From a checkpoint of a small mixture-of-experts model trained on Wikipedia.
Size: 20 layers, width 384, vocabulary 6707, 45.5M parameters.
Experts: 16 experts in each of 10 layers, 192 GELU neurons an expert, 2 picks a token, a sigmoid router.
Training: a variant of Adam for the experts, 456M tokens.
Below are experts of layer 7 (counted from 0) of a mixture-of-experts language model. Rows are named router (the router's row for the expert), up (a neuron's input weights, with its number) and show model dimensions 256-383. Each number is 50 + 12 x the weight over its row's rms, rounded and kept within 0 to 99.
After each expert's rows: "comes after" lists some tokens at least twice as common just before its tokens as in all text; "gets" lists some tokens that make up at least twice as much of what it gets as of all text. This comes from a sample of Wikipedia text that the model never trained on. Tokens count by the router's weight.

# expert 14
router:66 34 21 47 61 37 44 46 51 47 55 42 55 50 34 53 57 49 55 63 58 48 55 74 49 38 30 69 47 57 64 57 67 58 31 68 43 38 68 43 72 33 35 56 51 65 65 37 55 51 33 40 67 45 57 53 49 38 42 33 26 31 33 28 47 66 62 55 49 43 51 43 30 41 32 66 59 56 68 36 66 42 39 48 57 65 50 60 64 60 36 52 28 27 36 59 58 44 41 50 60 39 32 59 46 36 60 41 46 46 62 53 45 46 48 58 67 58 27 54 42 43 51 60 39 70 37 57
up0:46 41 60 38 51 68 41 48 56 52 53 48 29 52 51 55 56 29 58 41 47 63 45 64 61 50 55 56 48 48 51 59 56 39 43 56 28 38 54 56 61 57 66 26 56 54 36 50 61 32 52 44 64 49 28 62 53 46 51 22 51 52 54 33 60 43 48 55 48 57 52 55 57 56 43 69 41 46 39 66 60 48 54 61 72 59 24 66 61 66 66 82 42 63 40 41 53 50 56 45 61 42 47 52 50 30 64 17 44 46 39 51 47 66 39 38 20 48 28 75 30 73 42 34 55 57 52 40
up1:41 42 58 32 40 68 55 63 45 39 51 44 38 68 57 69 58 53 43 56 59 47 44 39 30 48 51 42 53 38 37 56 47 57 48 39 47 55 54 62 44 54 41 22 46 61 42 42 41 42 43 53 48 55 32 25 55 55 46 38 57 70 30 62 72 53 46 41 34 33 56 44 43 42 64 44 62 58 35 59 38 67 60 47 40 53 45 54 50 62 70 52 89 28 51 31 58 32 66 53 73 46 50 48 54 36 51 43 49 45 52 45 35 43 45 66 18 42 83 49 40 55 53 63 41 61 19 50
up2:31 62 31 69 55 55 45 43 57 57 41 54 50 55 55 61 60 52 48 41 32 44 35 56 28 51 42 43 71 42 42 45 49 51 42 38 28 17 50 64 67 38 50 30 46 43 44 56 34 40 50 51 58 47 46 39 61 56 62 35 54 41 35 35 52 47 52 40 39 39 69 28 43 50 46 25 36 42 56 19 88 72 47 40 53 48 48 33 70 70 43 37 51 50 49 58 57 42 34 26 77 45 36 45 57 44 50 39 49 65 38 35 27 46 65 44 55 56 45 59 30 50 33 44 29 67 35 36
up3:64 50 41 79 50 47 69 48 63 50 43 45 37 33 47 49 55 38 40 41 57 60 52 58 50 46 62 57 64 43 62 47 68 67 29 55 38 44 59 56 40 63 62 41 52 55 69 54 49 73 52 54 51 40 65 54 67 98 51 14 64 49 31 26 49 28 52 51 56 57 42 30 42 41 57 49 47 55 58 53 53 47 89 47 39 51 50 25 45 56 58 50 39 29 49 31 69 45 48 37 74 67 48 57 45 41 45 68 36 42 52 61 36 61 39 61 49 62 58 48 57 51 40 57 46 62 60 46
up4:42 38 53 43 42 24 72 41 70 48 46 44 33 57 40 33 52 45 46 49 41 30 60 45 66 60 47 58 56 33 40 51 67 68 22 68 44 24 41 61 57 54 43 47 57 72 40 51 39 42 68 69 56 46 50 29 65 52 57 63 52 38 68 40 56 38 40 46 37 62 57 28 31 50 48 57 32 71 49 51 62 60 59 50 64 56 35 43 45 50 53 39 37 48 45 33 47 61 48 38 26 57 69 46 60 36 55 23 75 52 46 58 27 61 53 51 61 61 21 64 43 54 49 55 51 76 52 47
up5:39 55 51 76 51 30 61 59 46 65 47 49 51 47 41 42 76 46 40 55 26 64 59 62 66 36 67 46 63 54 53 74 58 38 60 52 53 40 34 53 51 56 50 38 56 36 49 52 44 32 53 52 66 43 32 44 50 59 56 36 44 47 47 64 43 70 63 60 56 55 67 36 37 61 59 38 37 25 46 53 51 34 60 83 42 70 50 49 53 64 43 46 44 24 71 59 48 45 59 57 46 55 60 32 48 63 43 64 46 33 36 36 44 42 53 64 65 35 48 58 71 60 57 63 52 56 56 42
up6:53 62 33 62 53 37 52 67 49 62 70 56 44 51 54 43 56 26 56 48 66 31 27 30 53 49 38 52 51 65 70 58 40 65 40 66 35 49 46 65 58 52 43 47 27 34 31 57 45 58 49 73 61 45 35 44 46 72 49 53 36 42 57 61 62 35 50 46 53 48 44 42 58 55 65 57 41 56 45 51 50 58 37 68 42 38 45 39 66 65 24 44 70 34 43 56 32 46 43 45 46 29 52 54 46 53 65 61 67 59 38 40 34 53 67 47 53 43 50 49 43 60 47 39 35 63 27 45
up7:54 50 53 59 41 41 53 55 40 43 55 38 44 62 61 53 61 37 58 65 49 14 56 63 21 61 53 63 63 06 51 56 53 61 51 59 35 43 69 53 40 56 61 66 54 62 65 58 31 21 46 57 50 51 59 28 51 71 51 43 40 69 51 66 60 32 41 52 21 53 60 27 65 47 62 51 56 19 57 62 53 44 73 52 37 33 48 56 51 71 41 81 44 48 53 54 29 56 54 54 56 33 41 59 71 35 54 41 50 48 51 30 36 55 60 63 65 27 44 47 31 52 22 57 46 56 26 48
up8:47 38 47 51 42 40 65 39 49 62 54 32 50 34 42 54 57 44 56 81 55 71 63 30 48 28 52 57 69 39 54 37 51 49 72 74 47 50 47 54 69 44 37 46 52 24 70 50 21 46 50 48 45 45 89 52 66 47 51 54 55 28 61 52 46 24 54 40 57 59 41 43 41 53 52 47 46 59 47 35 48 62 51 55 74 68 50 46 69 43 65 53 54 53 62 46 40 53 53 67 57 55 68 55 69 49 52 31 40 37 54 47 67 62 46 39 54 30 49 55 65 58 66 57 55 54 51 38
comes after: " |", " in", " B", "a", " b", " from"
gets: " ", " |", ",", "u", ")", "h"

# expert 3
router:73 48 45 32 39 45 48 65 42 50 43 41 46 59 49 38 28 64 57 49 41 46 35 66 40 40 32 56 44 51 61 72 62 65 53 56 58 50 44 57 46 40 34 35 28 28 41 35 63 34 46 61 44 59 41 69 41 52 33 35 34 46 48 64 60 65 69 32 62 50 38 54 38 55 58 58 50 48 45 37 37 52 50 48 46 65 28 62 55 42 37 53 56 46 61 54 43 41 54 38 47 44 52 49 52 59 40 39 55 28 54 55 50 52 45 68 42 58 49 59 51 40 62 40 28 66 24 57
up0:58 50 47 15 38 39 31 43 50 56 72 54 61 60 45 47 40 46 35 51 37 62 63 53 53 61 61 77 46 32 51 57 51 50 42 56 48 60 55 55 47 43 47 60 41 64 38 41 62 54 63 66 54 56 79 54 56 41 60 51 33 62 56 38 43 50 66 33 42 48 49 50 60 60 43 54 58 62 47 29 51 51 32 57 51 67 40 55 41 48 46 58 36 46 53 35 71 50 57 37 44 54 68 64 59 35 38 44 73 56 47 46 66 56 52 73 56 30 49 47 66 50 45 50 63 57 42 41
up1:68 42 32 59 51 37 48 50 51 49 41 49 36 55 50 66 44 47 64 61 55 47 28 57 48 61 40 44 40 35 49 64 44 64 30 56 38 36 48 78 35 60 43 66 44 50 72 50 25 46 53 39 65 60 53 53 60 65 30 58 45 60 43 49 41 36 34 44 70 67 32 35 61 57 69 58 55 43 39 46 65 34 64 57 58 59 52 46 53 63 51 60 53 71 52 35 52 45 49 53 41 61 52 52 55 51 49 41 42 59 77 30 28 39 48 43 63 52 28 62 53 39 56 45 39 44 51 53
up2:63 39 38 37 52 58 53 47 50 62 61 53 37 54 39 62 52 51 36 59 49 45 71 55 61 44 51 70 44 37 53 43 65 61 39 58 25 29 64 66 49 52 38 48 56 67 62 55 31 38 75 33 57 67 57 33 63 58 48 54 29 51 63 47 46 45 39 45 47 40 46 49 55 77 62 53 48 43 46 33 56 50 52 48 44 42 60 47 57 57 50 68 57 43 34 58 27 38 50 47 83 48 58 58 52 46 55 39 54 36 35 59 37 49 52 53 63 43 43 43 31 26 39 51 49 62 40 52
up3:44 36 60 48 36 32 44 60 37 47 52 58 69 47 55 57 35 56 32 44 29 59 50 69 44 34 54 55 71 37 51 52 59 48 39 34 37 52 57 48 37 53 45 40 54 53 45 22 50 57 25 55 50 53 40 56 33 52 49 28 27 48 27 23 62 60 87 46 65 67 59 56 64 61 59 63 54 62 66 27 39 52 41 70 31 44 45 48 50 62 40 45 60 52 77 55 60 55 47 48 64 62 60 55 55 59 65 42 56 42 59 49 59 62 60 81 44 40 72 51 54 76 53 48 57 46 38 30
up4:43 62 48 49 58 62 60 38 53 46 34 63 36 51 46 52 53 63 68 23 40 45 58 49 47 36 57 44 60 59 60 66 38 58 58 47 74 62 58 60 46 60 42 49 41 63 49 38 48 45 58 52 44 54 34 52 46 52 42 46 71 40 53 33 39 34 52 52 38 34 58 47 60 67 59 18 36 53 73 30 59 52 57 46 44 49 42 65 46 41 53 63 46 38 71 43 60 44 47 16 59 43 22 52 70 29 63 49 58 42 44 40 48 66 47 71 64 44 43 73 45 48 27 39 36 55 33 54
up5:24 47 51 44 39 39 74 56 64 57 55 35 59 68 56 54 42 71 50 81 42 35 68 68 58 50 50 53 46 62 35 60 51 47 25 63 48 69 55 57 40 72 38 46 45 49 32 27 49 59 59 62 52 33 73 57 47 41 60 32 40 34 46 31 52 23 38 36 62 54 33 56 39 49 59 42 64 54 54 55 46 64 63 45 54 49 44 22 51 63 40 44 59 53 56 50 25 51 68 41 44 58 60 58 59 53 56 41 62 60 57 49 67 47 43 39 32 20 53 53 52 67 50 41 52 69 50 54
up6:77 43 61 43 43 48 54 66 66 75 45 60 47 49 38 62 35 61 56 54 44 59 46 59 31 40 50 63 38 49 62 42 69 53 51 50 42 45 44 41 53 49 25 48 53 47 57 35 38 58 32 40 35 42 53 70 31 50 46 61 58 65 53 59 37 57 55 37 51 39 49 50 41 45 59 56 61 41 56 51 35 50 34 51 39 28 40 52 44 49 30 40 54 45 32 41 36 40 56 28 53 60 42 51 48 61 61 59 42 49 56 67 39 78 42 46 53 64 78 46 41 53 52 54 58 73 37 59
up7:61 35 34 45 36 56 51 51 38 49 49 53 61 53 72 41 76 66 43 52 54 61 41 46 56 53 25 66 69 33 37 62 31 35 85 40 37 56 38 52 37 59 59 46 34 17 45 45 40 47 54 60 64 40 47 67 56 58 29 65 63 48 57 60 51 55 54 47 70 47 57 34 55 62 40 56 61 29 53 50 67 79 43 57 39 62 57 44 57 59 42 61 61 52 59 50 53 47 35 47 57 59 48 31 51 48 46 50 57 36 53 43 58 46 50 56 48 37 63 60 36 59 31 68 51 34 17 53
up8:36 60 58 47 51 51 59 61 56 57 55 66 36 34 49 55 35 47 65 40 48 54 47 19 54 44 53 45 58 66 53 51 43 51 42 70 54 55 59 59 65 50 19 23 51 62 67 21 70 41 29 57 40 55 54 52 31 59 31 57 65 40 46 28 51 48 38 51 49 54 63 53 26 71 43 35 52 53 60 49 36 67 42 33 57 58 29 61 56 68 42 47 48 75 57 50 63 49 43 42 56 59 63 46 66 39 60 66 31 49 29 61 28 50 55 58 51 43 39 51 42 51 48 38 27 61 43 51
comes after: " ", " (", "0", " and", " is", " as"
gets: "1", " a", "2", "0", " is", "4"

# expert 1
router:55 51 38 56 58 54 62 64 40 49 46 63 45 48 67 45 30 56 47 68 37 34 47 45 31 45 50 71 60 56 53 46 39 47 41 57 35 42 67 37 49 70 60 37 60 43 65 62 50 73 64 42 48 54 63 63 55 72 25 44 41 27 58 61 40 54 38 50 60 61 66 42 48 62 42 53 37 58 41 58 63 46 69 29 68 50 58 52 39 60 35 53 40 51 51 43 40 48 38 42 30 58 64 54 62 35 54 37 56 31 49 41 36 48 46 57 74 30 50 27 54 60 40 68 41 53 29 54
up0:68 50 46 67 41 44 68 49 53 51 55 57 49 20 33 62 61 50 49 43 61 61 56 65 63 58 63 67 57 58 56 55 47 46 45 50 50 47 59 58 39 52 24 59 65 44 40 58 33 47 44 51 46 37 44 66 44 33 50 33 61 23 71 58 46 67 47 29 47 58 40 60 42 50 57 67 41 52 61 47 53 52 57 42 39 54 41 36 57 46 53 56 60 20 50 32 51 41 41 49 50 53 60 46 72 46 42 61 38 60 54 53 05 61 40 50 53 42 64 49 51 38 38 26 46 63 34 27
up1:88 30 55 59 26 35 62 63 46 33 42 63 52 35 38 49 42 50 62 54 56 40 54 47 54 39 32 74 56 56 45 39 49 65 20 48 41 70 57 62 49 68 28 69 60 62 50 48 40 58 37 69 35 45 34 64 41 54 43 42 66 52 42 43 33 42 89 59 49 70 29 67 57 56 41 59 63 33 54 43 43 87 42 38 50 69 45 25 69 40 47 47 59 48 54 27 56 47 54 44 41 64 69 56 80 43 45 47 51 42 41 56 36 50 39 49 73 46 57 55 47 44 55 48 37 49 51 22
up2:42 36 53 76 36 48 52 62 25 44 32 37 38 65 53 59 40 58 77 48 49 35 49 51 68 34 51 54 53 46 74 81 54 53 40 77 40 67 66 60 45 69 56 24 47 51 47 50 45 48 36 60 53 54 78 60 54 54 52 64 58 41 54 58 65 40 60 66 34 46 41 39 32 55 60 54 67 59 49 68 53 56 83 47 53 62 41 22 46 50 32 48 56 49 48 55 49 32 58 38 62 49 43 50 55 34 51 53 65 30 49 33 56 40 35 48 45 62 36 79 43 74 34 71 45 49 48 47
up3:70 27 52 61 66 43 72 47 22 59 55 54 35 64 67 54 35 56 39 30 48 55 38 47 28 58 75 42 66 33 75 81 57 50 44 60 50 71 57 64 51 53 44 72 48 51 65 28 63 65 45 61 50 48 57 65 48 58 39 45 52 43 52 41 39 57 39 42 47 43 59 57 51 56 60 39 42 68 59 33 42 59 54 50 70 71 37 65 47 51 65 51 49 48 38 34 51 32 54 40 55 44 63 41 66 61 39 62 42 45 55 67 61 44 59 53 56 52 39 30 57 72 44 68 68 58 39 35
up4:54 68 40 53 53 35 60 51 51 65 50 55 35 11 43 47 64 49 56 39 55 39 67 49 63 56 71 66 40 51 63 57 47 64 52 71 70 59 62 52 58 47 38 59 55 70 49 48 30 62 47 36 56 55 63 57 42 53 50 42 66 35 71 25 52 42 55 24 13 54 49 50 62 48 58 21 44 50 58 50 46 54 57 46 52 46 36 51 65 56 81 64 51 46 65 42 55 41 45 59 46 63 48 69 51 33 45 45 64 43 48 57 21 74 35 65 60 25 67 38 54 33 57 52 49 68 54 31
up5:49 26 47 39 43 61 55 67 40 51 45 52 29 61 57 53 41 66 57 58 65 43 70 39 53 43 65 78 48 54 44 52 62 55 48 50 38 48 45 51 40 43 59 31 48 51 64 59 58 31 59 45 58 54 59 18 68 56 39 50 53 36 53 64 45 46 59 49 43 43 69 30 56 51 38 41 59 57 74 41 63 54 57 53 45 40 43 53 49 60 55 79 31 50 48 52 59 42 66 50 49 56 41 47 49 38 66 24 63 49 56 23 65 62 25 59 39 51 42 50 52 45 43 62 51 43 36 55
up6:28 73 64 37 54 49 62 40 37 53 59 44 47 43 60 71 54 45 39 65 29 30 57 29 49 64 65 69 67 47 51 54 57 51 52 55 51 44 56 56 57 75 47 26 53 53 62 56 45 42 49 63 45 54 75 34 24 60 57 53 40 40 68 66 39 61 43 47 62 63 45 46 34 60 59 61 43 66 82 44 50 49 51 71 65 32 13 51 48 22 66 53 59 48 63 37 54 37 50 48 32 49 38 36 72 54 34 63 59 57 74 53 59 39 51 36 64 26 56 14 62 46 57 43 45 72 48 42
up7:58 68 52 19 65 47 58 53 62 38 47 51 41 61 44 48 60 33 53 40 74 51 56 45 57 44 48 59 74 37 35 56 41 47 58 51 61 47 54 66 51 50 53 58 37 25 68 72 45 54 59 46 52 66 67 57 67 54 48 62 56 34 59 52 46 70 45 52 43 56 36 50 43 56 54 45 26 55 44 27 53 51 56 29 59 75 49 48 47 50 58 86 60 60 45 68 50 50 36 55 47 44 54 39 58 35 55 51 60 59 58 49 42 60 43 50 38 47 41 60 57 54 65 41 62 61 32 50
up8:74 74 37 68 54 34 39 62 47 45 56 56 60 45 88 63 58 64 59 76 40 52 36 36 56 67 43 61 55 70 65 53 37 73 52 50 36 54 56 61 29 57 44 46 56 31 67 47 39 49 31 43 23 75 53 48 47 61 50 36 52 55 44 45 50 54 52 47 61 48 60 33 40 63 58 69 52 55 64 52 53 52 68 63 48 50 41 60 47 51 29 69 46 37 42 55 68 42 73 48 55 52 31 42 28 40 23 60 47 47 40 47 38 60 50 41 53 50 59 51 36 58 54 66 32 38 39 54
comes after: "0", "9", "8", "3", "7", "4"
gets: "1", "8", "4", " was", "is", "I"

# expert 13
router:60 46 55 61 53 38 56 53 42 38 47 65 72 47 43 62 27 54 66 47 41 32 46 51 48 34 63 56 45 47 68 58 42 34 40 34 43 62 54 56 46 23 39 63 46 37 44 43 40 55 54 62 45 64 49 36 65 69 43 50 45 39 62 55 40 40 68 30 40 51 74 38 39 55 58 37 56 63 53 63 31 48 38 72 37 42 63 45 56 57 44 63 53 62 65 62 64 50 27 26 63 32 67 38 41 35 51 68 46 47 48 62 42 63 35 63 51 30 56 64 57 30 53 60 28 43 49 51
up0:48 61 41 40 49 37 44 48 34 52 26 69 67 51 61 41 50 52 48 30 47 31 47 55 55 55 52 37 54 38 49 40 36 47 59 50 32 41 54 53 40 46 09 40 40 62 42 60 45 56 57 73 43 55 39 24 29 64 35 49 26 52 57 43 38 58 64 63 53 42 65 56 56 62 49 48 40 78 61 62 59 51 35 60 42 75 41 49 51 38 47 61 35 48 77 68 56 44 41 50 62 33 70 43 46 66 57 51 64 48 72 65 61 68 72 70 64 36 65 35 43 57 45 43 56 60 36 65
up1:57 38 51 38 34 54 61 63 50 59 51 75 36 60 59 51 45 68 61 42 42 41 56 72 46 47 56 54 54 67 48 64 40 47 65 49 47 50 63 36 53 62 34 56 56 47 37 45 55 28 31 49 34 52 49 64 67 67 50 36 51 47 39 37 46 50 64 47 56 63 38 62 75 57 62 55 59 33 74 57 46 48 48 39 62 39 44 58 52 50 26 77 43 56 49 52 72 39 46 28 54 56 36 50 57 50 45 48 66 42 53 57 54 64 36 55 48 24 57 49 52 36 49 41 62 66 51 58
up2:46 45 47 49 74 58 42 50 28 40 61 54 58 37 40 71 40 62 30 43 58 39 61 68 28 46 50 53 55 45 51 50 54 44 52 42 45 48 53 71 54 43 48 64 52 50 61 45 50 23 56 62 59 45 50 33 46 31 45 61 38 43 54 14 52 48 49 62 30 36 59 58 61 75 56 53 52 55 46 53 53 60 52 69 26 56 40 56 54 45 50 88 60 65 53 50 63 39 57 43 53 41 60 55 45 24 65 41 39 46 65 30 53 41 68 58 42 59 50 64 51 37 31 52 29 67 45 51
up3:60 34 56 58 61 56 57 40 56 69 33 68 53 51 27 42 37 51 50 61 53 60 50 47 62 29 47 59 49 52 77 65 39 36 43 57 43 64 45 68 62 43 48 41 69 55 55 44 59 53 39 45 37 57 44 59 57 68 37 57 53 34 55 45 48 36 74 53 66 55 41 34 45 45 40 83 48 45 45 24 51 39 77 56 30 42 41 45 66 55 50 66 46 38 57 52 42 42 31 69 42 59 48 57 48 38 58 51 39 68 54 51 43 48 36 47 63 58 63 35 51 55 53 40 26 60 42 44
up4:42 29 42 56 34 38 58 58 47 59 57 40 56 44 58 38 50 66 32 57 22 54 51 45 39 56 40 57 48 55 40 42 46 58 46 41 41 26 43 48 30 59 50 66 57 27 45 48 40 55 44 56 52 58 36 60 49 70 44 42 51 30 64 46 50 67 81 61 67 40 58 41 81 57 37 41 54 44 84 28 49 44 41 63 44 59 35 67 47 62 48 61 51 58 57 42 27 48 58 42 64 55 61 51 35 51 41 43 54 74 69 61 53 77 46 67 63 39 57 30 36 45 33 74 60 54 32 48
up5:70 50 48 69 44 42 45 26 30 39 54 76 49 22 31 51 39 61 71 55 35 63 47 41 54 48 60 36 47 52 44 60 45 49 77 54 49 50 29 50 60 47 37 39 34 57 50 40 33 54 40 64 45 32 53 75 43 59 50 46 65 43 41 42 33 60 61 66 41 45 54 38 11 40 52 54 37 36 53 53 52 66 56 50 41 64 52 43 51 56 41 63 60 51 67 47 47 47 31 40 55 52 49 45 51 46 44 53 60 51 71 56 53 50 42 72 49 46 32 31 54 47 53 52 56 43 54 34
up6:66 32 40 35 47 47 52 57 41 54 47 63 65 44 53 48 52 56 29 52 67 54 31 46 66 61 38 55 34 36 48 44 78 46 61 71 48 58 40 56 36 11 32 43 40 41 52 46 54 44 40 51 41 60 60 62 58 50 51 65 45 50 55 32 55 60 73 53 51 34 55 31 41 57 44 54 36 43 38 52 54 47 31 53 63 33 45 43 43 63 53 58 62 57 46 31 38 35 42 47 62 54 56 67 43 61 70 47 59 76 50 55 41 50 53 46 59 61 42 59 49 37 60 51 30 63 63 72
up7:55 40 52 62 49 50 57 43 40 43 38 46 68 32 47 68 28 49 57 51 49 35 28 35 57 63 32 51 37 48 36 26 66 44 59 41 43 34 65 56 63 48 40 47 27 36 45 46 38 80 56 63 58 45 59 29 54 51 44 74 26 45 48 34 54 60 64 27 50 44 43 55 52 35 56 32 49 41 33 53 53 45 25 53 36 55 56 40 60 63 52 48 54 46 64 47 65 56 46 47 39 61 62 34 44 40 33 33 64 51 74 47 47 68 51 34 44 60 64 47 65 43 55 64 42 30 33 28
up8:64 72 72 71 53 41 51 48 41 48 38 61 55 51 54 48 49 47 25 64 64 33 42 54 43 52 42 45 45 44 43 32 41 49 42 43 51 58 63 59 35 50 25 55 33 44 64 27 69 43 42 51 59 43 39 53 36 36 37 47 43 47 56 58 54 46 56 51 45 39 63 57 41 48 51 38 48 58 70 49 54 68 46 62 41 66 29 37 50 57 49 35 46 54 53 39 37 53 54 14 37 32 33 57 48 36 81 29 65 50 37 36 33 33 45 50 41 54 53 58 37 47 50 90 59 54 53 38
comes after: " |", "|", "-", " f", " The", " United"
gets: " ", "S", " D", " m", "at", " first"

# expert 7
router:45 39 23 47 47 40 65 47 55 55 47 61 42 61 49 65 52 45 58 37 38 31 38 50 33 61 46 49 70 58 52 46 64 43 65 54 40 67 65 79 59 40 28 58 45 29 58 45 45 72 35 62 43 51 37 73 36 46 52 52 68 53 28 39 29 67 51 28 37 36 59 61 49 44 59 57 26 48 57 37 41 50 65 55 46 62 58 66 53 45 65 53 44 30 58 32 36 37 45 53 68 60 60 69 70 50 55 48 54 48 59 34 40 70 45 45 41 31 39 54 57 38 48 52 51 42 55 53
up0:68 56 61 34 21 46 57 62 41 43 57 59 49 63 51 33 46 65 58 59 40 36 47 39 33 51 43 59 48 60 54 47 53 56 51 58 41 25 44 65 54 48 25 27 46 76 53 34 36 54 39 77 44 55 62 65 45 53 53 50 42 50 28 40 35 39 56 60 64 72 55 35 32 52 42 77 39 39 49 55 44 56 76 67 41 54 63 41 41 60 65 62 43 28 48 40 59 44 57 30 55 63 66 58 59 63 59 38 53 42 57 55 43 62 62 63 31 52 29 40 52 49 55 39 42 50 32 64
up1:48 49 69 64 55 57 59 59 42 46 27 50 45 55 50 55 67 43 38 60 57 42 55 68 53 40 42 62 80 55 49 39 36 56 73 42 39 57 54 46 43 41 22 44 72 42 44 62 66 76 31 32 48 53 39 41 63 53 58 44 66 35 43 30 38 47 72 47 36 60 36 56 28 51 52 47 47 55 38 44 69 54 55 60 59 64 39 43 50 40 69 63 46 60 59 33 46 55 50 39 38 41 49 45 54 61 53 53 45 54 70 49 59 75 18 43 59 27 34 51 30 39 63 51 25 70 49 40
up2:51 66 30 63 49 63 52 54 64 51 60 58 39 61 69 41 52 54 49 42 29 37 59 54 42 69 48 55 73 63 54 61 56 61 43 59 38 33 60 49 52 52 53 53 26 47 29 34 62 73 51 44 65 50 58 72 35 53 42 26 40 49 46 12 46 29 64 40 58 42 37 59 45 34 54 57 56 57 54 44 61 55 35 53 46 36 61 66 57 43 47 50 54 46 70 25 51 47 48 60 34 46 48 67 58 57 48 44 62 40 52 60 32 44 60 41 47 51 33 47 64 76 53 41 54 66 51 44
up3:59 50 36 46 33 37 57 57 43 39 65 41 33 41 52 46 11 62 70 48 54 49 36 55 60 50 51 60 62 67 48 37 49 51 35 63 34 51 45 53 51 52 35 50 65 44 59 55 41 73 38 59 30 49 41 54 39 60 36 56 44 27 53 59 41 72 70 50 47 57 53 53 54 39 39 73 50 33 37 46 55 65 50 57 51 35 31 54 45 69 48 69 39 34 59 48 39 59 49 58 48 68 52 43 59 47 41 43 32 79 54 20 29 77 55 72 52 42 27 29 42 54 63 52 35 50 41 42
up4:33 64 39 33 44 62 53 61 45 67 52 49 32 59 35 59 46 55 43 37 47 52 21 63 42 77 32 52 56 33 49 38 52 49 38 51 53 50 41 66 50 49 38 48 56 50 49 58 50 32 43 75 68 73 58 46 53 67 38 60 60 41 42 34 56 55 53 30 50 33 38 50 66 47 41 56 49 60 43 52 57 40 46 48 51 49 32 71 38 54 51 72 43 65 53 57 61 44 61 43 60 21 43 59 21 54 67 48 64 71 50 38 23 58 26 56 54 38 48 35 53 38 46 30 45 61 44 40
up5:52 30 49 53 38 23 42 49 50 30 40 46 37 34 50 49 33 63 45 55 65 41 63 59 38 39 50 53 55 64 45 37 75 36 54 69 41 56 50 42 53 39 44 34 51 71 53 59 62 67 41 59 45 73 41 89 44 56 46 62 65 66 55 53 45 46 39 49 66 54 61 30 51 50 72 65 42 32 70 39 55 65 47 62 43 37 24 64 46 74 45 49 37 25 59 46 57 42 42 61 57 62 49 55 40 39 52 38 44 69 48 51 54 43 30 65 41 38 45 40 51 41 56 64 71 47 51 60
up6:67 49 65 55 49 20 60 55 51 43 48 51 70 59 52 52 65 55 66 26 42 67 49 61 29 62 67 54 40 63 57 54 51 60 49 62 59 47 45 73 50 68 46 56 43 63 43 42 31 56 43 57 47 67 56 32 70 51 58 37 52 53 40 31 54 42 35 36 37 61 60 22 33 53 53 39 42 66 44 56 46 56 40 63 58 54 54 44 50 41 50 57 52 34 60 44 48 53 61 28 56 48 57 53 43 46 51 51 77 32 48 50 72 56 50 54 60 53 43 63 82 39 57 40 51 47 68 57
up7:38 97 29 44 37 61 53 50 68 49 55 37 49 62 61 58 53 57 52 66 49 38 57 77 46 57 52 50 61 41 58 40 38 35 71 75 49 39 66 57 67 45 40 55 59 42 24 54 53 42 34 57 76 34 31 52 45 63 37 30 42 54 50 43 43 51 64 40 32 37 44 40 45 44 52 65 49 81 48 58 56 49 55 45 68 52 33 31 59 50 58 34 52 53 66 70 47 64 46 40 54 20 49 40 54 44 57 49 71 45 44 47 54 36 43 51 63 26 66 53 52 80 58 63 17 62 35 51
up8:37 49 39 58 37 53 44 38 53 53 52 55 48 22 73 49 36 49 48 35 42 57 41 37 36 57 59 68 66 72 60 49 52 68 36 63 36 47 38 56 57 34 50 45 39 49 40 53 34 56 57 34 45 46 48 57 41 60 50 60 39 47 52 29 25 46 54 52 56 65 64 45 44 56 48 43 48 50 62 32 61 53 42 51 56 57 43 51 55 40 43 77 36 39 39 43 58 47 39 69 46 67 49 60 52 52 44 57 51 51 61 70 47 53 62 47 73 44 38 58 44 53 67 61 58 42 55 52
comes after: " |", "\n", "|", "%", " M", "M"
gets: "\n", " and", "|", " \"", "o", ")"